From a checkpoint of a small mixture-of-experts model trained on Wikipedia.
Experts: 32 experts in each of 8 layers, 192 GeGLU neurons an expert, a softmax router.
Training: a variant of Muon for the experts, 445M tokens.
Below are experts of layer 3 (counted from 0) of a mixture-of-experts language model. Rows are named router (the router's row for the expert), gate (a neuron's input weights, with its number), up (a neuron's input weights, with its number) and show model dimensions 48-95. Each number is 500 + 50 x the weight over its row's rms, rounded and kept within 0 to 999. Numbers have three digits each.
After each expert's rows: a language model's description of what the expert responds to. This comes from a sample of Wikipedia text that the model never trained on.

# expert 31
router:481563512532495608532614549547499540451499516497559508481511461473433455536570496534503465478486474571454508567543449531458414548468514479553501
gate0:541502460606511484497637591517486521520456477439448584559587449433460421505514540553354538456538448539502440508536521496551436489587487609506428
up0:557561502595501485473422542472463473501352582427524493514495470430431478602505488591515529472497458503500496461486570549558415590535428551463440
gate1:493493514471529404498408462482494588522439480517446509550539474543575471456565475466503564403585543522498545500466499437549496559501466445516396
up1:509545449476450484466539492513493432557462448540480471500439545449506567535470485449591496553530477529546550435549518515460417398498508418470505
gate2:490465489432460490544472575509481509479417520461553525575469475537516568384564504567437443505433504569482462447549383505443573539530558476548499
up2:491431514494497529508527482486527528384444402555569508529456470489473455462623541548499515464411536613585537394492486611519556524552682386571526
gate3:616581496498491483540437575549560538581570559623485462470524519480536614367516579579513402521599450471516510556548474476498465504530476432530531
up3:613480612508558471523529567515495391499392465593404493516436451487582453508468479533538616517498541590488469535503529496475554494440477485452476
gate4:429520554509637526571396506483404476520494456602558576532454521406494580472442599456452448486490497483504526515483508453533548536493457480478522
up4:490477481579460386458514464518479476517474580472421433509451496543463439474539443440549456561543461511424464427544510498462534417481481495472535
Non-English script pieces

# expert 7
router:505498493542416439548489530457499527474539555529538493504498464459475536541524536571423554494467515394510562462474549449536435502400475456499558
gate0:529397488518437460504450511455490498504533541453581421537434488446526574511470506468462442423553499427439584460466472463512483507513501523498518
up0:401549547612536558444493583472527546471573607481475504508442576575358510511494467580483461529459519434479496510442404566538429497493457625445507
gate1:486571507493444455498533468499578479578499562442459606439437438474517486494511492510649501441528438534434514395540546535466559461407452568449481
up1:501501471401535493527393485406465492454595521525508471407524580449547465548397446547490447467557481477526549547467488467528514620572491526583493
gate2:420539475564530585539579468459538458571468490494540481495515550375541482519452554463503486396561572432479539473593594462534638537505410479569544
up2:502513427499528457575449518518403419424546573417441526477456500562510581487377465515436417556578544562505448518522470560470449570514516548421466
gate3:572533436516433505481501496552468494583508375459518585530451471528445525463414492580387535497445484503584558488515536566506511474501465558520442
up3:477522504468488549488560455387472567541409500573413415486552483558521509508582549480586490487461435490464467503531448444536470494470581442533476
gate4:506440538624590503456605407512449449464480544539442558542554494487497514440612482464463481515570499476473459546502537569517502383469491547488552
up4:581416562559618516449512495527481476517440538511521487548462495432582528500534457451446476467468531561591505463558489478573466477395521512414492
Commas and punctuation

# expert 23
router:403425539609370487449509466485497516524499565459516435528573504411431482576452508488521513523517430521537491398485495475424462561416463466501539
gate0:446359475569485520465605554460492541465527601539510458549484478508456545580535506574453537478510465537504498463481538488544435494455485431538484
up0:565452495497489504539534508457405538475512658472537507489508534509496529499472555438445479445412501463519557511416572603587451607408508342517514
gate1:597445480467497458559510525510429537555534414554534489442493497500548541595467504525555533496469345425468445496489509448589490454468519402480570
up1:451527508556521656428346473462596517500543526628407512531505564461440407507633448516414512469463508494489410475375543483454474481512563536530433
gate2:551492547576592429576591460459447514405439483598533511592580479439504377496473408579552457537533553498484457576459482518539467499527645468516411
up2:481514447445428508400480439519446485600501488492493520485398430483547609551578510424494557528472417530478446481518509466532475400412455467435544
gate3:462552419475483514552475420546474546490543503518495545487451384424532495457491423461481539489510516456546534543524502471526545506487512583471474
up3:537452507459431575552503394469490645467498485518416491426481533411515524518480479469531527483414403496418433486570489507494562596477447524473497
gate4:538446511497487487465542538452535481490429483555584540511487357489528501526491493491489553571479452501513507364533490566492523439432546477457419
up4:465526496472545526534426516407498454493596461504493519580532519484588505446461513558492431489510556399488453488513539485443492580583562582523533
Word endings and and

# expert 13
router:443524518371541497467576461494539462417422540432559543508528495529429501453542474465556484433520621500560543445538542468541473454458531469540427
gate0:495567610426572446465519546443499428603506474481509462526463535559619385454595576516504541390586401488493421445518519414541404526515434483589480
up0:537506537578533582476482601550486530460574576517499506434385458497420543501450470582509430508455525378489517476431445446527448468485488527513447
gate1:465446398503591475481501481487607605585527482522550442527430505476439490555530440536484523506577504534504499564514508478461444475452515475422439
up1:517408471469514450504584499483471530539544545543450505481592542538398384421505458486562457486455440436552558505463496551516454436522438531537534
gate2:564530526464519458400482529436450578584500498536480452477549483567522496543485457424467505489457565479539479541442604508522513490486507483447528
up2:490357588490479475436432544449474529491521450499509520429508504582451457469513549594606486488422578470534552566510462542456458474465519475482446
gate3:475432480497535571468493407555499460523516551524546498526470616482604410512492435444472469419494516600490516572487478575419506455453358493551474
up3:518555609470470552532549540436429500493487455575481533497483523545504508542477483623526561554533584431490481585486512488421508509542438498430487
gate4:429537501580535482449482495414459528481425648471422478510544534542442562473444478453555548535462486558510517465459381466476519538445513473487564
up4:505445474510410482611449584469521414547484503491460525495497412427525507438558480491537489503488458447438603570566484403478549477604515521427495
Mid-word fragments

# expert 15
router:457475493475500482490642459480406497536504468455462422534541413570571509493469460533543451514483573431503497470471591561567510430594483486491466
gate0:440458504475409493489494464527443496509483539491485525455547531512521458538659510459471578538510462495407572491401502558375494521427494427538521
up0:518537396443606475517499565530517395575538475468496535470467563476459493536495582488502436492507670508599528508515418548498455438499514545459521
gate1:496501424488471517565481504458504415474459613461486538487494569520471458552421553483524496513534569434520502481578633558514537463585475462464497
up1:434532470513588564522553455391534540458442495364525454581503478487547526458541519554529460529529458541542436508514454551551534532412476539526527
gate2:440453486461527562525474461478410428548522469501475539436454412493419577485546543473486424507431481429513474419610461517564453474512460543469450
up2:508448577451496441494548524500537541449587470441547463572572526563541527536563596499453525604448454575495602515558497474479492511437532527433508
gate3:573501507548499553575561465456567530625460554496526480443478532506491523448510490515518502462484416565544410454610479495509511521542459542437435
up3:543577516454544497524498504532428562456483541555461483612529494475370460601462454476458505577531552483549490502422444604373434480452517543435544
gate4:412519480599580418411556432656577461444546453512500451513471494549523467507577554501493544470593395575509594426532481537505469479487498486538449
up4:524608573407442515464478516549503412467434554434540532467527508439439640605476435549338508478525513537507604455478498533507483575523551453500476
Verb endings and particles

# expert 24
router:574441396515532486482473541531535501378543580554513513487486591545570584526488566454509574516551584547501528417550496428458541538531496412435510
gate0:547542528539381511582532536475536513437563506482498538542530569579411580543541574584501541627499550499612506577492500547521481443508487581432470
up0:410556494482565489582464592512574604365485496505448454518457435497469511494438617434517559539485440486441460486522447549489476530458543530538481
gate1:572547493560568446556467539559542502454605509484556506533535544580454541544399526514387513553621387512476462562415505537431463485519465506490552
up1:477559481474476492526461624361574537507431516515409430473505519455548451467494527507490511557385479470498505434469498466466537512351504472506510
gate2:437483431477506507443501508452491565535463407527457493426434596396584547414540532469532505516500500535472408516498536480531538477580554459540551
up2:436479524505525529356516536431503412453533407502482510533397497453460500507663541466523496502505568537428542470510519473464512490429627528534528
gate3:533526510520566553527486514577513523496545522443530442454427466562511542589544396591485536452484498540534575569481444460508397507575563504418452
up3:580533524525458507582438464511542493430508510460556482485425517530459519616503482548538603401498493509465555583534447480549467499539524468474543
gate4:455422438508467525572521493503482484509461510500555575598534543525531518405492416423458545573616546450534499425550448496465488530424445530533552
up4:563475447510518476486612473518595461504437549549422480470523452472536451484465529454499463470525468551414437603516429574417575445524497482540452
Word-initial letter pieces

# expert 12
router:500461477577497481471405491481572552520493445444515463566536410470611461503514539468453456436488496504444434485482455547521521552551453469542481
gate0:579457477463526446465435455518492525489536555602581613562506516511505531453524442453519496577532465361490511577626444539495553430475585495489513
up0:526478549392447432513435446436500473490510562623513561545420502526481552550536416461476439587521614457522469575550479521572504414512522538467568
gate1:498452495582481509464410530522520499544437545547548511511536614548492496550539482605484542580497438429452467512443519446497447464491503374453483
up1:496553537519524588465507525488505467555449534496450519570537516473528542521497486575485431463481467433571577486469448523475537502448530532495507
gate2:473467422493444545533483536505597479456517375448568496427579556595585504447453488562498510479527450479504482478448409528461450470479567500454422
up2:484546545560615461481566468476493547573531610547492528427470402453347441535516461440554538487410484551497614519512542464551532419534432525453523
gate3:523498458483517492416487595433519484565538463548457545529525492446476530542386535486557538428470515489509524537422534546488483454526485399562567
up3:545491531556525482488497577475452536436484514515469523570499531497524562378468438380472491556517481536467519501564438517483538535425523546499544
gate4:512483483540445516441541475561426576472521556577540394483588534518480524497424464452469496544480395423504478441573490512520482502514559441477437
up4:480460469463515537506588543533581515469475470527503540484516431462505491495535456509571488512456468527507555495345502554561562483452434438437560
Digits, quantities, light verbs

# expert 5
router:466460500434530471540395457507526498513396548485537457547474449512602528518513474453538473520479540504425393494601566503417498561512509489516557
gate0:539481504518469481546472490453433452438496430514541498464569568484349516556545533520457493497462486531441521520540458555478515493430576487516593
up0:468560491471542563554487511547466478517448503534451508440505409452579526458490415532506490529514550538527449500507510537523502548568527466449468
gate1:486563541492533494556490439510550496510481532482373399486504507520599472483564517492508546506458528513466512479470515554432464580421588459532497
up1:545535465481501507540533519462417503505478431497488486505399467385494565480457507511442516519425491439502482544503499474516495520531454607479471
gate2:423513468427425532438520572515503465474444474576482451472526538447492423533584430582426474514462531492511466426506411594556547525483459528549567
up2:562646552541540507545513455483485478582531534457484553474467435551482554458530525455562590432585459497506492494538546474460436600440516424417446
gate3:568565494482500492468487447519493497512429464525506529417513516500510459467493471462487517553458524578504549426437557410489530432491609521495509
up3:530425499514488537513493552580460605398594472524560463542528501538471524487459401464537428468575561478432458547484428614512410565510357466502482
gate4:471515541511455474520470486449589492580494505557487423531533524535454527491586449413558462529512538498509508500449444407485476477508542404444527
up4:478563570516413481556512500422491443472561519484460415467596495543496608534537555465551462486471516480538538408511495439398497528494462468444565
Location preposition in

# expert 9
router:559576468448613574583516578538480519475572481565453492448468556451540500492459504565417546442472405517474504499490463525527453489559508525565562
gate0:517443464463569483459432540521477511571422467512520489427565437424613375442480401569471532539468443517498466467452538513536564499518562545455534
up0:520458524432556490477432509586485442594517480514580506494519493445521384448505456516409518531425515549464444488381575509525479532483453478448578
gate1:618453387488449497509465578461507551489555497390467543530484501485565472477496395501484508478543450575564449461434461469435495521466533557494573
up1:490460593487475490453542463487510358461486426471429476518473457525491556488516495485472501460606494498456559502556480533636542459471524435595469
gate2:424509481587499542574485522529528505595453465590568495456462541492551584490573618401538548584447417524449443493532460510482493552569548543503541
up2:565487488516479427435514575435514492499561504452394557505545537510524433497400431535442460551544601512557571495506543458513498481484426489514443
gate3:396482491555512605433452440405523531542462614531472541473589550492501512480486545435517545510491488410519508439510505447542544519530493519584485
up3:470508587537464466537418544517430449459529503506527668491462488504530432496475554470445523556464474496519560432495481579523544526506471526494569
gate4:508468391498508615433583558473430482457551438440495462419480544538485554402495477499436507554453607572461479498459471453539454449508472553601481
up4:392501518475512501522517571570486483519481512506595443526461454505578467593498483463485617479470407481459436496473513589519503513479463532523441
Capitalized word-initial fragments

# expert 18
router:482477415434561436441447446496491431498557460513566529503477467442553494452463465460463416511391503527555497510529591475417556504424491441550495
gate0:481570509519524513540462522562531464600463506532484498419506506510535554493480452528399467565478571496475438527519604487469444439483508508406498
up0:442596534499462497466476597510488447572499511445495521430392590453455482473528426525559510548395571531579551386458497504541616436457495516520440
gate1:466549484508470514528547452471429455484448533535359526468378509531453553483436513478582472536488427432553522491447558395474532515560476455615502
up1:492557447401542493541532501530485545376416489566509437505546420446506489438546548423481466492451558544517620552394547480448503538494514534458466
gate2:582487586449471498508582454468461453484491449523549557563530494474544598562413483607453517487366507435539521434518493548462464499595484494513537
up2:548467482453490473519540501482528502525574425505520486454472492543454522375495509535474447607567451421444541485422441576527494512537370504466484
gate3:552505561545477487484476476437492528448406398436519499524526553600479446483455544450495550425492484591546473453519506534559516395516531548536502
up3:468483520511509593463586519572562490487603442617494446449439504525566505493507444499503497572471493518518537550485512454414520487470497544467576
gate4:452534428546542493586493535491416497427495567520545453440546435608475512441455476474472531433523483472455587448469526449512510506550466456460519
up4:418488550491544554519527498498462558526557488566591536513475503587535555513499510528515549485466605462475466545555525486536476485447473528514391
The preposition of

# expert 19
router:461548429580550455550469550499467539476480403495429573523514446403564530525446578471469575541450441390496525560555529495419485479439473541527558
gate0:461466541502460556436503519516436527472480608466550502560498534553449599498511514473434429466466437497538475471482415635503567452536523543481450
up0:438494552538468546409454474558493476444470534521580543472574509549497524476471551541495425460470424446481447529523528610490453522565442452519548
gate1:481605546533422585579488496497508506557525477513472438554490513508460452502473514455517552520459455537492539434407468455532475447474397556438518
up1:457607512495500382453470491425436497477469506486533597512507403570479543500474436515492551496540486479490474538535480611457482572536473512530520
gate2:532446423440504464517562474516524457471484547492501453603563511500566498532531550542397498588510421419513469450440541469438448460507468430533525
up2:426517503451389558544526512575527541490551471535524456470491561509432425556539561537484545506468539514403507540532587500420530482448446529434469
gate3:561435457410497420556543523530494451525470533514504476442535520507527513480517577424455515493590471436412441450491474595464581560508507503410497
up3:456422511598535513381535481529500491534589458439463449579491492480554441599524482598520594539391512562605386526502578407562421552523546450577482
gate4:514506555535445514523536438474490517554521464428547557465521429419469373567531551540475550490533490451569392440466521587486484475501551523659532
up4:448547459469502487582594477471525614482543409419521534467486448518600488550441571490514581476513485509504412474506541535456456449478435580514451
Table cell separators

# expert 28
router:514551512476483409525537439405544532432482473499531495445489413478467470481487511518425465470561508503522426563475423406565530524609493529427458
gate0:507453461507498505496538501549442503479418542441534596574456583420428473593529569554502510530438486524478477555499465493510515446517607522451506
up0:512447462461488536533510529432525490494517486425454494494469540533469544542588423551515486472589546466494490535523429461507560446458448599418474
gate1:562560489574514534500539544424465492469462492487467490527389574475486489473515438466503502511543494474489453508475420527445547486479452580449487
up1:503433533511510476528523479512520485468573489544461408518522489536539530507482499617487578522533444544467459589525506543588595530590542457476499
gate2:450430585475487481547554506455528487542475496377484419507452533540500515485350575518538492565499472560438514473489548486577419542552496537549511
up2:512547578534457486522555430462552478499493538471579442509511509524481416530408488499455573480484595603430506526531463458484510421487460530590468
gate3:524535474487460525469454435564471576584537610549503453452478451461544488508565420507493517450530520406482502582499389536556411533600456537500440
up3:453454504518434492486481511486513533509596564542454478427460547487499420523583508480563535526466526437478586455553413449527500510437425494504434
gate4:539435451445549548471566447542495453563463428490517524504437434525452578512486425442483510503544450443451450457553497512449486534466518453391496
up4:494447472498506549441491491447555487578483485468444466433493446569561513496501477432543410654569482555515457547435509533554484491534484501553563
Quotes and common nouns

# expert 29
router:438445571571394478441510468390542486535504498416604434519551465444533523532402451484504504504578456557522466580519489523470500470529414478486537
gate0:520464571518379428425490485507449468522507549407593452486524558514567487524475566493473566604527497490696435538580499490521465498414468500521466
up0:541492507603552488537387530489409418500449509579401492487424578459506551544524533516445556484425465512430449411478497522442511459513426523491522
gate1:561424481404513532498493524423418490543538488445501505522485477465537483600607539466529504452437515532500531432539427515449520391557523463470442
up1:442439588548444518548542483590408535465543417443510540641428483503433497577491526471476540509432475447492470614548546564403426499559414509423457
gate2:457531416458458507453407463519497548552547538491500545576521462501353442527494416458543508552520528590450514477459486504524516395446482511578515
up2:490374605528480496518555502521495491523497586432518536486490610521481500451501480493449421500426540442436467458446453508447450539513545449506550
gate3:487463534620523526479467504544526485606526561460505582409529502534508410573458439466456462537461441423529470488544512495496525423500582510430600
up3:514522460501492506503511482529571574578538523541476455474430470458430438499447451585443442522549444522585470387470444489449540437508586514439495
gate4:502485472543544516490469500465653523448476566586517543578503397538380549584480504525384532486465520451564529566540441511459479505508474461486509
up4:492502444434459485476477597526390547559567442520534472477434500518627510313448481498490457424491483487487535512472516585431504471503526498495482
Sentence-ending punctuation

# expert 0
router:537540494557422477512442498561495489539455400465503450441526521472468477467564481442507520584496466408476504351436479524484639578495451450446519
gate0:521481496432406569423435534468426587571502494498555520447492497509537510488503469518503524418384547461622533559397540482563572492516386481512498
up0:510413425575586462574578423529533498557486453447497600566466556537443535582466572478525472492489461544384507509509550456433484466427509518541464
gate1:451500521511517487582522468490488479549511435428540519463573498501359521605535450397500476507511535475500557463519482420451377506441541542498437
up1:562452453550529569468555581556530411443453462532500619485433428519500532461466569448477410562533470378588374470471490532557499405463552503567427
gate2:410492571469492573499486453569540509406467505559542527523481477560443565420423444421549381489563583449517535477455505420582578486586522575507550
up2:582471497475452461420514507529484420523518470504441564443477486470444406528618459521476576546482519391539479512502474473537513559456544445475426
gate3:554508583503587522581432518417456468530607530404497491430483532460486525594547551492488422492553542529500447466448484516452464446600433464400482
up3:492489523507530477462519486422362558484543536473545539584523447480470540569480493500450480570516533501543527503591487550523474444452446471492476
gate4:513501386559508575368447478465512513510565470505472495524550478498492579375492539542512525507503502483522614435482511494532554437460606471362559
up4:489500550529502530544490510422483452573496540490587553533534374569474485576366549508519514518492504532554546427557410471378487547485504564455546
Determiners and nationality adjectives

# expert 4
router:393515478535627458542464548586423473568437498554439576452425466473491453445595543439447475454435465478498479524451537503520534516444471564391538
gate0:476481447442461456498519394534499417484475627522535625594480496479499591494494476565529490438553533602586478513578523492346459490545411524452483
up0:495499625487544592496506552527459494516575411446516416465428458492420509452544529496454462547472466406423467418419478458528460520473625522449464
gate1:495550457581540557459494558518477375454552454482569473503434547520431492464533508550514426571544497462520478546459476536545524476565548490494457
up1:551544471541465480495508569547461396307587432494536489495508491468453410495473595531442515558586486447514608584475470513521498544501502516526553
gate2:531461548492516541587508499508518473521605571543533541463509538478540389508482505517454409467462462506491410417456560492498429430522449597476524
up2:520435460476553570476428454489508462452481433490484518538594571596478398512519513478509540439501558516447534465436537361622403465443526447405584
gate3:539581484426453538458562485514565556466562504465504513611533531449522510528501541474575556493458603477540495543528496482496395543535369503509427
up3:511634476428532564551490413414479502450489510449486514575450439478564538547506523507622459515481562541532574514463472516463471508460421567488449
gate4:544575553418535616471546541400492463569480554496588430560351501487380465511600493512483483508520567481434471528515484534511445491430429529552540
up4:532542472550424556376552560558378526561529456488541470544509458423575573480524615546521512501450563504568481413529552531490572565572487393537486
Dates and table pipes

# expert 30
router:442543577469499476454489494486564551608469533499463469461504512436407455503560501515447484530446484461513599511452505533561481546482478470461512
gate0:502486496480531536502438545498428522543427501529504468450558569509541491577516598509478422432363539558553447446564468463508516484541509498532491
up0:542534540572570550493445553475480450471560501530500487418461372505458577484519481514468485419617506465513542478558452512488497495496531462527476
gate1:559513494408411473482418586543520575578430584539471576491390486475425536521510558524439525426512460525453460525510589466451609471482614570538500
up1:459514498548529589521566542469602519567421455538417541503374553402544493590455452600398546468424491600472475573496467408496532502475514454492507
gate2:501442529518517557477435459557500511504448404438513464457496615446513398465429451449482476516381460498496502514526545503494463513587524551520519
up2:620514500542506444487532507472576524643512562522506550487478465548525484531495477499507461421513506493489470540591486435429514445397469473443462
gate3:522500479504571457529512427456466524487453513484463467631479489516554537477506530508482500454570492527375530528472552419480518542450539396441490
up3:587435539451407477520497481529551468471422393566528484489454520485542505477432488470432430466549520467560531438484579512438485498507569577568538
gate4:463454528534510472479471486460580495497462531508500546512486553533539404587435442523501505453443588491504455484518527503518391614443562494547449
up4:535503499494526465541475446489538460495436423563530527467549485544508460586516533585451475437475456576504472538417495525600399622411531512511523
Common nouns and word ends

# expert 22
router:449578626484509606471464457448530442452566526532566523452566481581532467590537494517466450519570453499524457533506483483468451443437625482468528
gate0:450503430415539498536484466432553428521479504504576453399470526472565498443476415529493555460499486497516559520541469493563461573457532519527466
up0:473492674596421469554506526427524544538512494488460433487507474482457544557463578474639459497537603564474493522612608523573498451494499510528510
gate1:534424552573528437590464571479541417476486549495421326428561492473498495532495525554487557428432490508442488597452426577540515511558519492580403
up1:440467575487465515548474516525458364527457448521519477452411478570579487530510463505579594545539514449567482549514452410482598417512474410460472
gate2:556430426463581522427461436504531517467551523548535488563517433574500558398488570511458554517549504566470561472517510546544505475543439490472465
up2:521452534414560477524509477578531463459520517477508569589484532501500456490393559511451536573522421588451520402452580494494514530546543515610484
gate3:544515445506396524593518545546375494460468480516552532485402464563505515545484548468524524543494515511453517528573519507540497623504542561538474
up3:411490480429525425520538575599477435491492546525521564419416564547576486490533518481542527572488433566589526390473506449455451496546557486479554
gate4:510468525559524520544527459427463544394496502403514478457460419432497575525587447538407463640534489571470512409445559518459459553464440456517520
up4:474511547535493417474506548467542485512511443481557502514437486513513491523491405484509487652470493378416461465449432503511469544482507553569426
Word-final syllable pieces

# expert 20
router:557478507586418487515450477516477459551587458428502570474495568437520456542482383526463479522593433531478491506514529517589470483555516574527504
gate0:540503564475554669406456352472507562516554570422486490416477503583517542422431434451505433477523562527524426463529415455442518470482544421557516
up0:495462543434459595468480456522470437420480474456443457465488523559476529477465498443429509445563497524509478477528497554441483466462463534563480
gate1:404486554515537467509511480524463454468524497523503449424502480445517481422418372453564536498544537523556519495466546504491500541496514498450493
up1:523542467597436509368440507456556496475485572521470469581508518493513489497472513490512436426502435417488473470500430570596518443545554505569422
gate2:578536506463467529481562426541494462570544489538500464467559483497521380435577490523448567548505464496537532467496519474593590421466405435563591
up2:502507520523517530461506577583523543418422561493487446577516460488390541522438457549486464436552599456412481559526419558506436496536429472473440
gate3:585511556450477582534391514525451448434534532556454479489493452421462508483469496627439488494522555519533604589475510521466418502435527457495480
up3:540426445490489456409579411518597595486577549483496593622534504474475495445486519446472513614507521512562497546543508417517546496537451408506422
gate4:499552483480540488483544453546468559507454495469472510448505482459498417479517514474470595479472495476552497451587579534505490544505476526501455
up4:504499536515442407558488489478451585506454417494539525487534612487507632503479519496521580483476526455511504505514517450423456453453439593495521
Given names and titles

# expert 6
router:506546493464528512513648481494439469560548469458502496449430565537430481491507497393532547399439542457478482527454462533460494502463698505534545
gate0:573489489482481579529469542558430546443500542478576449480415558466508512520502515463627493476522443478445568439493539568587451440530507548490488
up0:536496481437412473453549414574423571523408586511549469535489533427544560478563518541528508467460385526577487572528570598437514524482434558533541
gate1:477510507486490594486506470478558563473392413483515442513506466388468366505540574459643470541525535550503551488521477462456371466586460538511446
up1:484527480539535364568495533480588504418612504499517501512584461479561543534451496556365459506524475591492549485378483458443501594546454390510455
gate2:459553474499433486480571519447568525483536482473536433553530516471580487520430535485515560516532605509598352518526520455469495464558558500501488
up2:501532509452572517451445448496477361534525588451516498529528464556508536430552558524492522457468442487529468413577509540530474441549443491491475
gate3:536470596557504427494482520553477528491528456566559445569574439561490593463520493502489458419564587522407489568433610532567526502480485548426448
up3:464514526538476586552498515439421549438404474530470417424454570504515493524490528557530479425528490558524520537466502483476439573560564505540541
gate4:563439504535575460490547444525487450508463445488499531404456453484473474529445543510472473522535514440405484481562475464545558490490583536479530
up4:510582404492557499442531487536501546504474549443480460505410537537505433442577518464482523447599505498424549489479491439489484523417594481397392
Mid-word syllable pieces

# expert 16
router:530517440521477406533473497556542494464568470541423533418471530562473496501614503498560505586478483527515516442417477476487646538559424419406443
gate0:482429534455450552530413471487429595553441458449568545534436440527516516468492566532470522453542462421488563508428543460451472581536550486447525
up0:449538545540425440456573491484550450472446438516498580414561436498475411473481449541437410496472486506460435481474548582477485495456495460478474
gate1:445443499520622470540460516595504461500480419579449507448486450557507525492508582549610491570515536420437503568531562556498533567593502491495454
up1:457471597548577478473498473474526430455448404516451510476524482507462610527459524477540512483459426492472622478614511592582544587539496554539499
gate2:479442616503500481499594515427573599475484578535440470430423460522432531469572532506528537516523445550497451552434503534480330522522473567520466
up2:453490580443544488461570538490518588418466568510473504441439566520431563478610513482481523540462484572580456493423448529551391507447472519495432
gate3:515599497561518470538457579517522513463464393543530497351445563452549580546461419540570497462487591589449402465553386491457491486539417578455389
up3:487569548549465584455444506404520546486603492574466424597560572431498528517487442456555452504453494567498456562577475433549620520549443465480571
gate4:554487525463463432489540483467485460459573408527455478510469507511478536508547547418415543557497517526542463532528524444464548541522580524484489
up4:598517531535509458509506477473483505552576454550518551398486522545546580456473501586566435473499420479532356471532534436582525437494494539525551
Articles and determiners

# expert 17
router:593532433532497498390453658572492485449424510448424448440360465471466546473463519475562519457466535562422527532500479499482479550539474450528464
gate0:499523524493447506440494488596459552445456546502580521442528593412485484542502494540566485534578519423472581558499435472448500534543527478437477
up0:505515450477477558469523471479512455482536513438498498478427475482517490463459485619445500565494453512526529422555403446449520479404466446540523
gate1:443440578567525487570460634497513550406470527508490382467438555570475490547587466482532491474509500506425472475487414494467550537498523468494473
up1:503546456549499469545575449447540527473536476419490522530522476536455473416444530574560476502540546513502525496476574474490535537581440486485512
gate2:494498490450414414488500457495496546573563499541359516482491472491398482545547513471477618389536471538492454519511496559486460424493511443481521
up2:438490403476402436494472535502508597488457456522448470432471547522475431412511474508574583456533448429537595493619546518511469442508445511464578
gate3:590519474474508462505446431483638495556476459551506518487482510497471555565535487526464492541476459542504455506554435460442473505482526546526535
up3:490425534487530423528468438528523556462559375533497526543558463560380505492476481555425488496516469545546489513513521581382490496409521460443475
gate4:568475501560437489458472426472503486551453498458505609502479527429537454533522529526454443512492493561548534443552546512405536486455484523513424
up4:476491471477557479509515560510480519457494539595448422520547427531494522535451432614505457577570434447507357509500558545547493550474499425453503
Pronouns and infobox fields

# expert 2
router:534551415443566490563535466431511433551491528429451538572460421549521591474475518548484400477492474469516443576459521451548477521516467442411496
gate0:534562519412538428422514476550479459424474598456540421538476592516472508500551508437508419562512429527521469587572474508489472503500471531507520
up0:495520542459542513503518523538440442459520441476493485423383591486510475455440519524483450475422440469512517449519635513495446587514575543434468
gate1:436537440519528442397511509499522430436469479538502363537576636578480568538526438422612454542551514495369496400454471475542481479480462610461557
up1:464518475543455538471480493412452505550598464410545573459407535530437516561531564470528570552507458501472438483522462416449459496392464505442486
gate2:582486478497479467532434563516404515550433467512501518480517470476494468420465529466599474477537556506452454407568517500542550602522526404537564
up2:446561587507558478405459545550536517497535518488487503546566535478515479553497545527408588419439465442563579508478578464431446510422474514619512
gate3:562551538532624605568521420564528471472557530485517450587514548469465472489531461432521536488592452438526445570495456520497462568515304484491505
up3:404424523516460515502500519541434650486476482522482517447520504548426494515574617474534518413488491479457575387506459470526523514537511574403399
gate4:556512397486479513513550447611507542484469424542565462509510553514398479459476456513592477496615499478499539487472493517400506448457502461504491
up4:407476517613455437498490558544411526498443491552535507505523462450435477423553521488461558526445584445441511519531576533492529537518517507515468
Verbs and function words